Below are experts of layer 7 (counted from 0) of a mixture-of-experts language model. Rows are named router (the router's row for the expert), gate (a neuron's input weights, with its number), up (a neuron's input weights, with its number) and show model dimensions 64-127. Each number is 500 + 25 x the weight over its row's rms, rounded and kept within 0 to 999. Numbers have three digits each.
Before each expert's rows: "mostly gets" lists some tokens that are sent to it at least half of the time; "comes after" lists some tokens at least twice as common just before its tokens as in all text. This comes from a sample of Wikipedia text that the model never trained on. Tokens count by the router's weight.

# expert 8
mostly gets: "009", "010", "019", "005", "016", "013"
comes after: "1", "2", "–", ", ", " ", "| "
router:477496478524462520466522500501460518497531485525508489490535525472466505517549532483486549449541477487493508513484486509463491480476505498528503462514500492500468539550525503508497500518477483
gate0:478497497478516529480580515478509475528489478457486516481530493522507529511477493518515492481516536478488515504465490443480458540468500504494521528523536520547469456472519523500468528501494522
up0:490517529503517494484497492527510545518474521520482529468521496492468496493482476487547450502514485482538483483523475455498519447505496518500496500507479530513499531547492526547457488493455518
gate1:514514536520454547495495517499478509469489536466505517478508470477457537486447512542497478515504518494503520532470485442531514441458510477509487505498510471503425506494532494510451482509517492
up1:530521451525479478524490492507491524521506558505486495493476479538499508507491459489507464469495557506527523455510541527473499524504533540489486457520507520540507461548554539494523517547472524
gate2:483462517496457498510504516516514489498506526515502490468472520501506549507532518514516534483537499534494483491529529494533508463513461487479458466490543512520482531455545468506480500488502494
up2:517537481480423536427459509495499516517520512514509438492505516494512498547484494522516490514501490476509492504522523491491514525517509505496525558524514494444535534548530499493504461526500478
gate3:521493502469528520508506486522497439522560529473500494518509508481540530459491542481475442498486481520500493508502474495530506490475497486493529516462509466467464525485549467484549516504532473
up3:489501514470490507523519513520516499450543485497479499470470484474495509530544485537502573506520519520483473485522508477487476484492495583452530496526474467526504483520504487485519499514546470
gate4:474519498479499532513495487470510502523527501549512520490538464438499523528472520523508516476521509474488489522495503573480498474526466484520539484509544494508503475489500518535508503524492521
up4:516471517496457517528488493472526494554499590493494494484495499501480542515509505484551468458518490492529495510531506507493527495508492495531551532487493477470460505534492532522509494487531501
gate5:512496496521506521510488512451456536521505532498499477502497487494440532528481489520492509472493527499496497437500505512443495532514470526503492450545463543503469541488470488505491494473471468
up5:516507478502455534539511527523474498468497499500496525497545516480487503533431504508479508503506517469490474490547463467532476446474503515515499468515568503536486505518486518496518477505500527
gate6:557508532475512508470455460513494434503483484508548497482539507551482502479512491506467481528495463496503529527520491511478524473488540482420486517455502481535527537537467501488517500509459512
up6:520500507466517477490503469481493556514456512533486462479498459477484517538506499503502483451505527500498454479531534507513466521505464517506512484522522534508495536500494493516490475513441502
gate7:499530466504507522463511490492450508489511536522470508531505511523512497517469520485466531508532463515484499487485552495502484554493480529483471498504444501537500511527458525462507472498508480
up7:501516489494517512459525475506481514553459564496529509477514519520494481506492502524492496507495517529499518496490515496499468511468450493546513498484498506498516482455536526446472501540477491
gate8:462507469499498516493506507492493509483518502529487479513530516461478512473506471484475476484486524497533483497530502515503494478467499508497483513521493498506498491484545474521522500463470490
up8:482496492436505496568521456461521481494473499491485528465466513510523490521509489502490492541469502512537507461507493498522507483442525454525538516514519514490503528534489483465470516501500491
gate9:518502481460518455470464498486496503530489544535497493540524447513503483563518522490469511495507546481489486513504496501481492498509533566493449496525529536506505510565518489539525510483534500
up9:485499535529503506475525522496470517464554468499450530488535518508486539483501538522495502514526460505503536498480484499484487481471478455526495500494522432568486503514508511500494468517479516
gate10:517458475489526499513511461479488532500517484508488477488495535482486516457542504507488505497528510502478467506529523525521517494512492499521446442513498469501499529523539501508513491466513551
up10:524500480465470494528530502493507485528504524468519518486489491490507505468509464542497499508505497463530540556507492517461493499500512527505483468450504519547483507533532484498471506513500478
gate11:463492503480482554511509470520465472541468559486475517481509522477492496478553507499545508526475517492530511516514484515472547496487516499505491487445469506456551484539497537525491522523509504
up11:543524482482500469478489490505543508463501493549497506501470470504512501496489499468504468460479473459488476500523462489491532516504520464539504529559447523480490467510481462546517537497493520
gate12:496520507514456511509449494514522463508519516463515493463512509466477434542496488515499507560526529501518468545499490504504519519496487512536468500518492532486481489498500555477513483488500508
up12:419483479506492495486516453507518469455500512462503498515509485497497552494481492490487528470548511493503489509526504507494473491496462464476477509492506517482516498497532490500495535487492483
gate13:483476538541510469528508496463494533529510488547473510514502488467462487453496511496489546500473475532474511507527475482505496497482499550484503441500496520519503472532528495520520526489556495
up13:499491548505579488491527474508540511542529531532540488481507498495486486539535523496512476541488515487483473517497508486515506504553502514487504509531498468469509544503470516490498527475469536
gate14:532596510464466517471492491527443510490511489495503546467532486487502556470520519492569522520506527520525493432458516479546496526460444489484506495507473517476509511460541465510497526502478470
up14:486458472516455525484516583532508511565530458468481491496530543517470485506459487536535484518484511491509472496526526520448514483469537549549541477474470536488510532521541550465490482483492481
gate15:446548496500513513509532494484487500525480439529543471492478478478499491533514493478519482484512496505503539502549527468482459540484484504504549492500446490552458466538528547523516470508465469
up15:534495474486525505488497541516521496467518498521497477510487510524504498478462517488490494529500511506516449505492473477470491494516529475505452465488530527498501513490518485508496560482512548
gate16:480487537473501484464490491541525492480469481500529522508457444489488442508494517527518515511477486460495478464508515522500506493470493527496532502457473554480496483558483511549485472485510469
up16:445469479530487502506550541519501493492543504521468510537489543502532461511502492466520450518503532523536505495494517494491523472482486541525501518465485483477517473494460503488470496502430485
gate17:458524486541504488497500510525470520493496504534509524572467516477499505488476485445510524496543514544514535493494487487529517483484506479525498514562485494464513486453500482498495512518494526
up17:493484471517474531501476519534570475477544554472497484511482507523500548481476452457561542527496504502489513500512492467485494496498531472511500529522487477454508465500530491509516515495500537
gate18:515485486504462474507456529494455472557472489535504528479468490473450507506502527578528483467516471484526482534510515494461512569529510492483470465512436516490519479532473527497550495536491473
up18:531483476503530510516507502524479473505465465520478505481520500488526510493524528505497499522481540518492471512470473509479512464547499495492454517491498497462521527504511492481450521491508481
gate19:483494482499495539492547518508552477473509506482520483464483516512510512552508499462478498487515498452521474522495512494501533530471489490501491476489496541514509523480511520519530497495537502
up19:473498497473511494517489496500507497525478516482463533477459500495505513472530487468486510517440530549500511508494474464493508487500486492540535493487534492477477501492506522483482490487482479
gate20:466495524506474517508500482499526468488497540480481521535562503553552522493474540544508466471546532494460500518488537507523508537476467512513493481550526466479518529474530459520480540505492497
up20:497521477464536517517496501511541557513488471528517532493526430503523442488495441492545508494450528491551464510468479494472496503520494503500489491483520534521475488515506511485535500473506497
gate21:499497494480520482493573488514504525521515504522506502506547476525484463492524501488467494432495554480499452501500497474493492524534504506477549518509513540521514472551524511518462505501476481
up21:534530504479495540491506478520506493524534558486478486473473519488521503528522517531490476521523514523515474499461514524507526517498504522482473541466489483521454497476496514484481452526518467
gate22:459499493525463511499504504501486508488516525520478487524494487467488479464498479505480579494443504525520567531542498491536533417447541455520446449516511485486473529501463495490522500512495500
up22:489539533528506493486506508517503495524473491526477484490502467496499497564441524520488490478543513498485502448499511491483469500450441521503480505496545456530489474502508512492552499472526486
gate23:484505478463484498519509491509506473452504522513489525491535516499513511469545464485472522457527491506481471499444494492500507480530505490512521462479498508519498490469528516518503518517518551
up23:507468479474466490507466488494497509503491540551479497487538505506489472498545465508519508477481490526485526509506542481522532541511467516525483460455510503482500515522464500566517537485539523
gate24:497456465488493460511548523495503521470501457481477490533559477514503495537534468512500549481506500452516513483510454485465509503503516487497504503504502490519503472491447492505500535524485500
up24:542516529550525511503493533536504540507548498501500471482456446490497504453474508486518461484490484493505499503512501486494515485480531478488477542516484527512467499565482487497514515511524546
gate25:493511518515501503509469512476517488518510517485513494498542524476513492531482510527504480500496499498444497530481503505526476518526533488565460484528507529495500516527463529485488462444504471
up25:441489500486509496498500571503486489525522512441449509497517478525537529490501509462519530503491510504493486550443489512478485525482519526481489527508502509484464500474498539520495531481489539
gate26:537500518493478494500483483545521503496520489517519509512472496489493451510559456513436542488502513471503486514506477465505507478481515525466543485481526497487481477450501525513535488475541472
up26:517513461534505437508508519529497477482502450489512478532495519465493527510441552519518458523531475521508550474480502535529495497457473475500512498535536471514523516449486525502490549517495510
gate27:484481453442456524513439523472479499491481520507511501526461487514501490505555496467505506511488482483522554507501515531477537506544463477506474529511474480475518501520470487510446512504490472
up27:474516482459509486503529492525539524516525484525478474477465530513512518485502498502533511508506535490466497498511510453518482531458495534510575521496486470527496495468480517507535506494490511
gate28:499470493554484539521533492506494497484487553494498527485485556502485513503513471507467502487538487515459522490522514526499508482435502540492504501488530455489493539484548495523522511518519540
up28:485478471549469539471487473470461491484522515506534533481479532489503535464527524485552529492519475514504425517500546505500502520476543478511500484510519549516493489517553537513484485497505475
gate29:501462494514477495528515544532481504507519512466522521515518533507500519501548496480497532458523490472502476483568494523534519508497509513501506469533489491498501499467485515490519500484498527
up29:469467499486516473501465535467466509496453497486515479507499509516509515510578508462460512532461504505511547515492485504482463504576503550480540525496477487487532485498508462502535467495531447
gate30:489500479509515530472484485520509475503464470486490494474491468482491460513503519514507521470515504493503522479543482497499506516486540486545554445520525542524501544517517473453519461538506518
up30:526507532493465522515457490473486500545503486517522479504496496500529494519501473528464485463485512504466501440496477476522504489478509501481479538554470472476493483513535506497523514469480500
gate31:512508504524454484539493450479522448485456487483498497490504548459468518491530474527478469542515492516467535513502485466522494495505514506513516468492481441491491479485485516491504520506531508
up31:475488552511535516482487534506561487473553483466508524475529479508522518462483547498507498485483505538465482499474466482471528508522491487492527487476484482518543519514505484482504442543490539
gate32:514504508484511496510498475494467489497513501489547457482479499461485509510535475465536568522498508513516517531515511452486468521506460488482456527480534537491515493530491480477515503495524462
up32:467472515462488479526468476539470492514459500485480496494489482526508500443523511496536499514527514477538479502463495502509495513530518480482457511452494544506510520517528512530456484504516502

# expert 11
mostly gets: ", ", "| ", " in ", ": ", ") | ", "- "
comes after: "\n", "0", ".", "3", "6", " ="
router:491483471543504486452542503466428476486498480529506478503498512493502488455541538519466515484515467505497509516498498500471529475456477496546479478478482481512491498518502512504504485488463511
gate0:502492498498531500540511504502502492516522471510504497467465450483537524493473501511469513561466505498476506493507521517502460479545487524511522434500509528530499506528456485495520477505536496
up0:498482511514511475493499460515565545562514553491523518525508482504542513485526474547485495470509503433429509530456528548469478506512524510511498496507485514479544501572503498521525463475468492
gate1:513491465525491492496481485538495499461529514457464492537485466468469530519504486455458493503472477509521502497508505489494526542477466508483546474510478504539538475506494464502481517492527498
up1:508492499524524478488505477500508579483516495480513558486481491513455497471549501487491524522508482534530487459505507491503513524457508549537506519532471478540475489487531513462475501498518471
gate2:520486455515515533544489535455516484541509499465558436489467467510528528517510517547553521566508513559453492467503505520526510479476550498473508512504471514490524506500522517522506473471477481
up2:476521507464469475428500476542527545501477487525490511508491506513536500504456485510480467462516491462502520522496486482523446491525506465528508539541494506503515450458464482474509508500534496
gate3:489520530496523527514499520476492462501519494475468489479517496470474554526545463511519546527537507472492507457552507495483518497475526510517479528469560539503482479522516544509503458522473476
up3:531503509480508478498476502518530493501501521505538515560522510485507468492456505459531430472490458502555502543483471485517491540521475468470527500509496490461495497449491465522502502498494498
gate4:498515499462501487452508427485527513479455538529446515485494499523486498520516494530471525496520526463494506502524496523449516494478482503492521493533547507523529512503518541498499487501504460
up4:500443489506502529480506496501489483499509506473511488518483500467526527495549493457501515495467538498542472527536502499510515503529454483490531464507472483480483452442547464532465514427498506
gate5:515551487499497528512432511509527491562524478516508509502460478479513470456487487482474523498495514479484470464499525486509467512535526534478481510486473517480553487491488469512529534483461522
up5:508503507468505469486451495491557511474514507493498510524507522463539494516432524466504502511473500495488475454517533546504459459508487465472529517517487509500506539455492501449491504543533497
gate6:483483497502517539437472471463467483515505502539485518477532488468457484513499499495492561536504534493492510493527494493484465509484488507505476506525527502525475506492461525506530533467505550
up6:517536506489514475538544497472512554458512554499486500512462524532551492497511532490493510491516464469541470493497502487534494493513467523500532479531475466540508517484498490476477489506517450
gate7:461526489495468480450527535530545539490545510495525503473480489521502506480478513512452501499498498562470521475502497522499463498498463505493505528483452549479490485517506480470527501502517546
up7:489507457489523522406499452470519489498489516475548522482516486477482509537532493541523490494500455516517499502504542491529503499520483518467465543482486507487515478496517514520482484551472486
gate8:465514531487499519519497507436496494502479478514533491513519503456469536506487502505513542494503519485503484508504503477527525497503558484485506531510500534469517468526462503510457505481479514
up8:475487507473510479507486505542485501519518483483515539477506480538482547518490541490437472456533495521515461472487468503513552484502509480480492517488502503479519503493528517509500507497493499
gate9:475540539486424486445499525464517511481509477479493486494473454494497479523521466514500497470482494493514493476494494485462512507494494509514498489523480493522467499499520526504516517501534528
up9:486517532519503508520533504486476500498529534503516455523468506468486521478522493478488473489564495461498513427497475513473517457496531494510470487496467498519456497460482565515526488494497549
gate10:474498461455464496473535520482469507511498496566482468482479475477496527474482509536478482480475480536525510502457514538473471465508501531479501530525431529503514543515521493483475525512505501
up10:482535455468532478495497490489492517462499505516462504502482501515482485453490509494470555449489482488519528544454498465525498540491510525487500482519515469463528508470481464505504462511547537
gate11:512486479516486539467508538569525481516539495478511495535538467513456490533532498556460549530536552464523466463502511515441493481509497468523495493524444484468507492520436490486482472459496511
up11:488476445521480513490489481489523507544468543470515517571496467444482515539535529543492492511532488499490491505514472513461515462515484458478509515470463496491530528520490502524523488482512479
gate12:497501507480510534458511505548479560498498531440467496449498514517480514509482474487461537504531534494513508460503467501489508487480518487520507509490473506471491501513534472532524461509463527
up12:491470560514525506492537578518469473484499510481487487487515479514498490503500521546470483475480553492501515535506525540537495477507543545491504462501491477516490482505440524498467437487514506
gate13:482504482494511519506571546484479493501525468489501508464492532506492510496471511439512512509487490494512496483474480475500506482517498550496542508466504514486531476509477517467515478504486488
up13:519517535466540462468548513471459474505499475490487508509464487502515550450532471519473483503457494479489517474548501480529492486510476501545501520516485500485487497455538519480525519488519506
gate14:487495502475518498499447475514504491533529473479518458500443480485504514552534495491485475517482494530456497499520500467513526464495465498484521497499501472473550433490482506502502519496482495
up14:462537440506516525525536506473511523494497463475507526486482509490542531503504499531543489510527503509490523494552533481493548497448506493466497480485470531511535458554521494484485485524483507
gate15:490505461500477552544501490522486470489472461514502492430514529467507426488516472488517496509522494497515492475500517468499524507476511461529497463510510493479452486524482519484449508514504536
up15:497508491498463519552492482536491509490495488509493516544448514509474487518493522480527486513567533483472524520480505476511504506455531447494525502519487498517467491462495527493531500510495513
gate16:469526502513472468491500496494454445496505501466508529512482544513492502499525513485488495508548490466488499515482492523508516536521483519520483506495493508519481479501505491487540497508540486
up16:471500523499488503528511459493495496538525507440514516493477503476510513493513537484535517516450492520483501489500481459526543499452547427512502518481474465522535497503526488547496505472547561
gate17:466457496487483517536505497503479506508504537502495509530502539496452495491472481521455499513542509496501473484475514527509500442497552487510493501535510515507513488509507505478496484552505534
up17:518509466557516532499488505475488495495457471494514505482532512511551543527529467490510531520494509495491504548508456488523464489474470491468469506480483506493470532530504473495440529467522488
gate18:450516510508486513497486509497535504472502470486508498519489545493453554511460504456545504511510515488503473537505509501495475448524496492506524489511506492542509485434526483493462481540504513
up18:506502532500492522515500513491492510553508489510532541477504493498513481519473480539501519483528531503533495548486477498480502542499515516478505492487462456454500563546526508506519482486464493
gate19:504485504467486500487470493470521532503462492520521440479508540483509495504509485524516493435550498513522471502494524472525471538480509510528485463505518481500444507444504462503501488478513502
up19:442496553494498502549533524514570525508475503470531516476507482501520463549492513471549472486450509478466513482509466477478516478530503510480535505480482526514476509486507467472473502474488511
gate20:488504473542497496531520504494496501561522441453453440436522478526529548501498525539491518516521514496485530446499519481490466495533507487516532499502489510483508520480461460533493494471509504
up20:505500517499524534501492500515494504486501521502543558526499553496493509518498527523467513466471518465539507498522487464457508540502488487466499532505484484486519467485485480513487495477475519
gate21:514524499495538506517488505500507470488486482499521508479517500489491459505491520450465511489502472485474496486483498483491476500515518514483514464499508456482494486511495457479514468507533518
up21:508477484470474481537518515465526486507483505461497558494496538499475478524529485547487487505518510474518553541480492471487560504476486486483478521489502492458433471511501527522517521508529466
gate22:490480497502492489504487471514462453501521488486501540534483555501494463491512478497510521560557516514505489495526456488488525498495468529463504483506459511553524494508484504502504513467487487
up22:454475469469500503502457467507465522495471503473531444518497527461549435523524493463481492539484449529471501497479537501499473495514469526480503466507520504488491468492579513522521492473512499
gate23:497505470501478507484495517533487466486495507493510521483537512495539506511506484540478515481527522478509487474478524514498505514532468467467497488508481486510530486494483455493500498483492521
up23:458492508539515507508484518512490468458482512498506527522492529519508508482505494485502499499507489479466507456492485489511450488503467511500523532449518502492545516488501492511538534468492466
gate24:470480487506501522524527507457513519531443453482473524485531444493483532538497522553459535453512467455497503461516457492522507460538512501535495509498486439490492502506511516509451500453513499
up24:530529502498486480486464484490529473470456506497519518488466498505462488465515501493507493523456469489524523488495485518485514497490461524508480505496506544480503488515520480484455510519480489
gate25:525537477503516515478482509534482457501493481450476472495513465498499505535487492492508488516492482490472556511510478496475486507472504523474492519516515503505492552518558491475480537471522504
up25:511517482468507484529494484540516492493509511543512512480485467466492505527534477514531472495464490593464519498494465492514482485486519455498493506506483476528495467456489510489536498471457518
gate26:465492522517476505549503493468480501505479482439474474508476491514461521562545449500487523490475523539442546506485499490485509510470514515515537521542521488492476482527509505509508486482524522
up26:492501515487464519477521483517466512471481530499508515528532508512522474530482531542465492501523493509496496514508515569486511497477556492482492526484477485514482516489505487500574451486504518
gate27:496536465510500479499499519455477474466504499495492511523487516536486491510517497470457501487532527518538521534519516511518488519474511503517527526462485516490507520491483519508509549500460509
up27:462540485512514543510509553502470505472510515486521478491512526507535494485480469457506544464484543515519525506486475530509475545453527485543461506503474514489517539464495482478572524497509570
gate28:490464507471513492532481502521498482489489495502476498514519528483498503487570518507509505523497487488467519516525502451504503464481556477512516513480495445535510479515486527502491521503503475
up28:480527518546488507519467524505527492491494493569519466455493485495500493503497535497479485493550463508518517519497465517504516475502496515496510497446474472526558528460533513464484525500509493
gate29:526528533446481501456481500508488471456544504482471522524514542522485494491558502478550489482538496513505491500499480459498478506502495497533429513508527514521489510485490505478437515527533495
up29:500555513446519488457542488535495500466520511452513482497522500527497502484549541473502507484541553487489507479499479492561527479504503487519537500473536529470509504521479503497534500505484499
gate30:508466518491506493525527498464502494499526518498487495527482512461503536530505494503524514535523467476472515467488547505495507509495470487538506493483475536486516477480530528493496466459468475
up30:480510486468462476508509514474509442523474479537522520476489469481484486501487516503502497440491509561490484514537468453538474471534456506514514479568548480519507520498536497527513508481502437
gate31:520490506521477498500484524520473494489522502488556513520500496482513526491503477487534519440498525493533518490494494507528486558493501465476509518441487508489508487492460516478468428469515494
up31:539484495511502484518484496551508481478479486513441502504503462495492490520524511454512504518499480462523424462522506504501479521502478502529524462534505485503535479478497452457512516517532488
gate32:491468529449523510481475526565478539469503529539445499513561479472503521480493540492467530512543488535500513529508515507489494519460512504538456461493503480529509542490494476498503506472435505
up32:496497470496511476453466520532498502435509500533421498536515495475491522464529513491487507513512497527492508492525480477527554491498491489513518546508493479468498492522472513475448508493499517

# expert 9
mostly gets: "%", "% | ", " km", " million", "0", " | ."
comes after: " | ", ".", "; ", "3", ",", "–"
router:462505484554479513500527449489455495482508484503473511467517522517487515487535518491490519505519466481553487530502507498455512497472474488541501497463477485516518523547527476501461464494496507
gate0:521500498504517480508485535514507458471489508520497523475510493507460486477499478510526486540515512528462492506492523499468464527466479485515534480515512516485550521491496523479488515490557487
up0:532454442473478484547503515501504498471513502497451490459478489536504524500490495465517471516512494525479517494457500503478505485523511508494485486521493478449466477504526466514494499501513477
gate1:529506486518491453494524491527506466523480493477497493502469493491512512506507550484467516489554512497558493509503554498501519515497510512466506491496503415454508486508488469505491462491525510
up1:499497494489458487459473533520527491477491480504439503495501517504535521488462508484497479489511560524464505507526503534512483518481500456505468485507498507493531523484513476544486490492500515
gate2:471480497481479515556461522480506495509463457488516533473575523474512497524534528522475487536503518503526453517495494548485504479473473490551507496464482464495451482519538477504504505501501467
up2:497456463518484526509489525518515488529527518488492516514482458459521538519502470492519546499462545469534462510479473519478449505493462517524550521548488528528511481528503523459459480500505489
gate3:508495500505518479449520483492502465461508522500505484483536497467426470511497508519512519521521467473523505528476501483489542519445544494481478473482500518469506534492541519504433503521461500
up3:506502506540485510506488527484516469450516490503452504470515488510525532465518484510515493526501492470479471503501499471530469473531486472495500461488518517519531475557446494518446503427500487
gate4:485556517522530508466512498457533519510485486536492459543487498457481468503540487503472490484528491506507522501490493494478499513539482560515481474493457515511475512456526494482525528491490501
up4:472473508491466470493497460495482482502465535483485541515454512475573482478483523526504507521514553490537484544514515483509473551456516461518537540527460519475503452508520478465463539540556490
gate5:492486534533466546480490537538500480538490453498525537502446496502480523484532498454518518490502493529467532442509453528461486488509498509455487481514447552520499534528476514517517504424420521
up5:437470551492527520491529482485453460517488508507504543477460457514494500487502485506470554551480500513475515480533479525536497492520504523518496492490524500522504480516497483483451522507470493
gate6:479519541493490517478487485472488520523479477527497472531525498508487471504480483494506523452540464490516518514516470500512487499499537493493494493531482473530471483486497495464459468498522477
up6:532503541504458484473472546492524503464527507510527483532505533507463526472521486513474506505561492477476474486517514511527540514506506497536502511512472518527472463507547501548492487492497493
gate7:436474518516508539476507508466506528474451485465525507485521538494527540527510519540507487519525498520487472512506540502478532456465498496513505499469491485490495513502558532550464414538453502
up7:501490542513507526507502529528488509501470503505535469495519483510466529517525506519503486524529470486536497490507547499486524498477505509505473509507485526522465528506552473506495508460473485
gate8:514463503517498442530506512500489496477512501520520535514520514465463503492530520492530487456539516462463465526493529503478466513503498549493452531490482486464473489514533541528446531469519478
up8:464538512518506459486511536450523511540532484516497483526497484525498518525486492463527468508522535506525479560473487462515498480478559493468512503480439470470513511485521541485537512479491458
gate9:525510532552506455486463559486483520555454497507494503486486506510539480497499503527472510516505460497486530486498480525511480510489473498442466491510449481509511509545507552514492476476496494
up9:464519491457487560518500478479511484467468506502459456474465502491472504484469512541425491498522490519501475510507507531481481480495478481493444489555471499496494457482505500477534503500526575
gate10:472530510498477507488477458487498517491475517479521433492482506481490544480516491481528490524465524507482469501504476508555490520511510525477523498528464529496507499479557490545489491534571486
up10:513522510474527499497535480463471516496485496516494523488476486476528509501464510503508473487519506542511517449518445519479549532502516459510520492508493537507540496543507509509497496501511531
gate11:489509488513503495491505511518472491505489508508527526491520513513511487527490521473531482496474531523485531504492527492493503520475520479515512520505457509499548502477461514506489518543473503
up11:518525523500467503528500503553529494518477483479487496517470483512464511495475541465558537507541521509468520490459470488501471487500499488499504529501450551512506530480418488490525481476534453
gate12:476511505512458469529525553456507485514501512482499472500503472538472526491496486531540506498505481517465505498540532534508438478507478512485517522492481553513495513514484474506485512453473507
up12:487477523525511476473528534508528535513489491513477529481498506485513466490514484487508507524479498475513516506513502505456529533550497540525530514480441479530518473507502566471515510534487515
gate13:497541510511476528521538470502480489495515491479499483501488476486523498455526502513479503528526496485462502542516519494499499497512527492500478496505516528536504512539516494501483484504481500
up13:494471457482512466478466496528512477524505493477473503455537468512463522481490526486485496469474509516515544468460478512462465508478502531482476521485494511478478520509460516490522475526449512
gate14:486512495510491486493444472515505486496484514532522472547559557481529503503517486525491562456514486529516491509529475507519513484504496555488511496512486472515497474539521486556478476535492485
up14:509526475492449525486560518503514509505473512545508463469511464531541477569541493508505466486492479509490496476446518477485491532511514468460499524474502487442536538497471487469543503505461461
gate15:476517507484466521538506489479504509507504493495449456535484528519487475459491463514469518494457511529497487485476539522504529463529497566509455492562483539517483486531497508503494471546469465
up15:487518572453524466498522579512541480533534481478524470518554503494522489523501496489506507504499493484496455458479489521494497500533521503489534538478506527490528498508506496457535519502529493
gate16:472509527451501503500468514431531542465501487475531483490535491486519476485485503459506480518487523493465506533542508467535519520472519537537480523493513486513469526529547509486459512479546534
up16:508490480526472501517488512476507529479482548544558529533520507432525517521469490484523471496495540464492499500551540486460497512482514527507500455449509496509486515487519491486488528514533496
gate17:474489483505469492493463501460495523504525514501489518482507498508469504476573500453486523486530459457473498536454488532502502533523492505484464482504467457450506516490515511471511462531463501
up17:500492493484455509528536520512479509526473478499484490497516516473494500478489505494536525498511515506520482524530528519464477512498501488530472515556505497498499469474508505457517565489515499
gate18:504510486503541500488488508543504497485502478484517516500509516514472503536531488491497482454514508500564534517526510525498495500447462495521498467515516475468540526494485563516490489477478492
up18:475516475453463499535477490528519519546504500501516500509490541461544528508508472494513527495462488537505505533513511501515519448496453486462522474479441483506509518530534508473506501479490492
gate19:514572543532544518504504497559471534497450503501472481509503469513509455502537488483459507540525489536510484534499503529494505512485506533526503557509492540522505529464522527500521499478447524
up19:575530478522482527508503502470512512509551560524525508522541540491490515461553531498512464480481506493473474526475517508513495526486503530470490512467486497474518502490495499459506498498522463
gate20:480489490482512488456459471444494485473456495491526481493542520526503504510513524504517507480517469515540499516514493527468525492488507514533516547514468507467512468536534544539460511515519520
up20:452456526462494485512513497516489487515483486490502512466550496473480548516460470549489515498509519511540540522526501477492495497481467493502535466503475476475441482448530517487483499479454532
gate21:524447533476491506507531501482474470456504517537458529518486479496464488517533554511509514491469478503502518511501471489475481495539463491485451505535506521471519482529491473526493458493503556
up21:542473486513533512500489486495498457486517509498501484489452488575492505499477541479515476470536455467503469513499497524504473508534497483526473506545498524519504508496460509470440492507462487
gate22:529514463514546515489452550516503471496538496490485508503520491492495504554465484494507538481462464510523474480469472491510527538492503508468474503440464544464515511502505499482486490535492519
up22:506505562452519492513478537481502484494474483541523476526456536505510487485519492473509496474455493495550520478465492494497493483537483466492483525504484503466549489484450535533504526489514527
gate23:500532519512477478498507498518503526483529483469497485511512513489497549524507418488536529533487510491509484499520496541464530495535481502551510491526530487495500496524507470467501494522452529
up23:446540498517487451522528455480498493548536519482493493517513543500513530502460498458454536471493493507547499510526499519494489558506495506534498463521530506517516542533472494545475438464489502
gate24:496505514494525529480505542490506508516487547493518496532494545515481527486527503492508494532535489508506516446486482504479480486474503529527455542486488458518547524466529489461480502486483471
up24:530477498477503481508490483506522434481487483545507517466483437505501499520510523505478482495523507486499503470539515470533443520525494485503506492484494460484448499500502472513508469540529489
gate25:499508469483475547459472493510471484468476542487524457463502524511491522471494522500487481490557516452499479492519518526512493463544458478530508520516493480554471524487512513508473477527521538
up25:571507502476485516531502549479491471488488505479511503518491460518514501509454459502530457544468485482523489507508519484488499544481467485494516469471474526513506498490504490487481483505493494
gate26:491540502494473466481480460519539499521468466474498533496463452512472497469515489542498492476473506487516499461489526510491491509491509531488486503490480504523482466478526489486489498509486552
up26:473530496504531522513516513474501475508506435501484505506512481482546487467489484482473510536504504515511509488528490518528500536520525470498503470470523530512559509515507493484506507472505486
gate27:495483464519468557494487498501556529499502518499535473508491538518459492541528499544492471459472500507499507473529508494502499517463483546499474469496469494520533497444496471488500490563510497
up27:511500519515469486494530530470524495471516431513525509506514512477508497535520514514532481499526555531549498493487426518514521481468489513473530500471522437499550437448533500554517465499471536
gate28:496465501522509485471524509530496476476540530498518535504474526512469484526504503485482497493502508495505478471546514504481520502462489480478508516515515494505504508482519483479503515484524494
up28:502490430524490517476542528512499525496528490487465533505497562525524495509505491498462470509529485514474520471516508472551504492511471527559490514504502497497515505517474508540533530474468475
gate29:506518525508487490511485501532454473485475460512526542490507501523510485517497477528491543550581490498491499541525477505501515479474485533521564520515469497513502508498500535454504490535521492
up29:474491515470489504506549492514507509421493500491459484517531513522527470506505502459514537505525519519485454513511535529531450475546461499491481507529519507507434512520500517539498502449487480
gate30:475526491479483493525511552488460527556460519537522536481488497507495497521514508545471494480508468504528469488458464523489507532458489472524487486504546539511482480497518511531479503498508540
up30:540500546489517464494488482514558480533491492513503495489506490501486552482501513503480482517489529508511449528517519515507527546467505498486502510539504468464470477503548549505486542479514518
gate31:543513483459502530489472483495482515494502438489483535479523480492497478515486500490535492486513514480512480485498458509484475476508493486504526495470532490495529512494492539466478494503514501
up31:512500508486491507504492510506524527502505461512473463470470514507540478482530489479503512507464535507437497520523496495485532482488492498521470487501480499477502490503542486468459520462551520
gate32:477485460510473513512482511530492490522502499495478480526503531515521527510532464496487503536488459481486488512501515507522467503534497497500511479518493498489551452515503538460519497518509502
up32:494487520493488524500480465496421490524444499520538492518531517505530545489555548514481488556511486445500468540461519522471489524465526498520492510480484505436464522523498547541464484490526511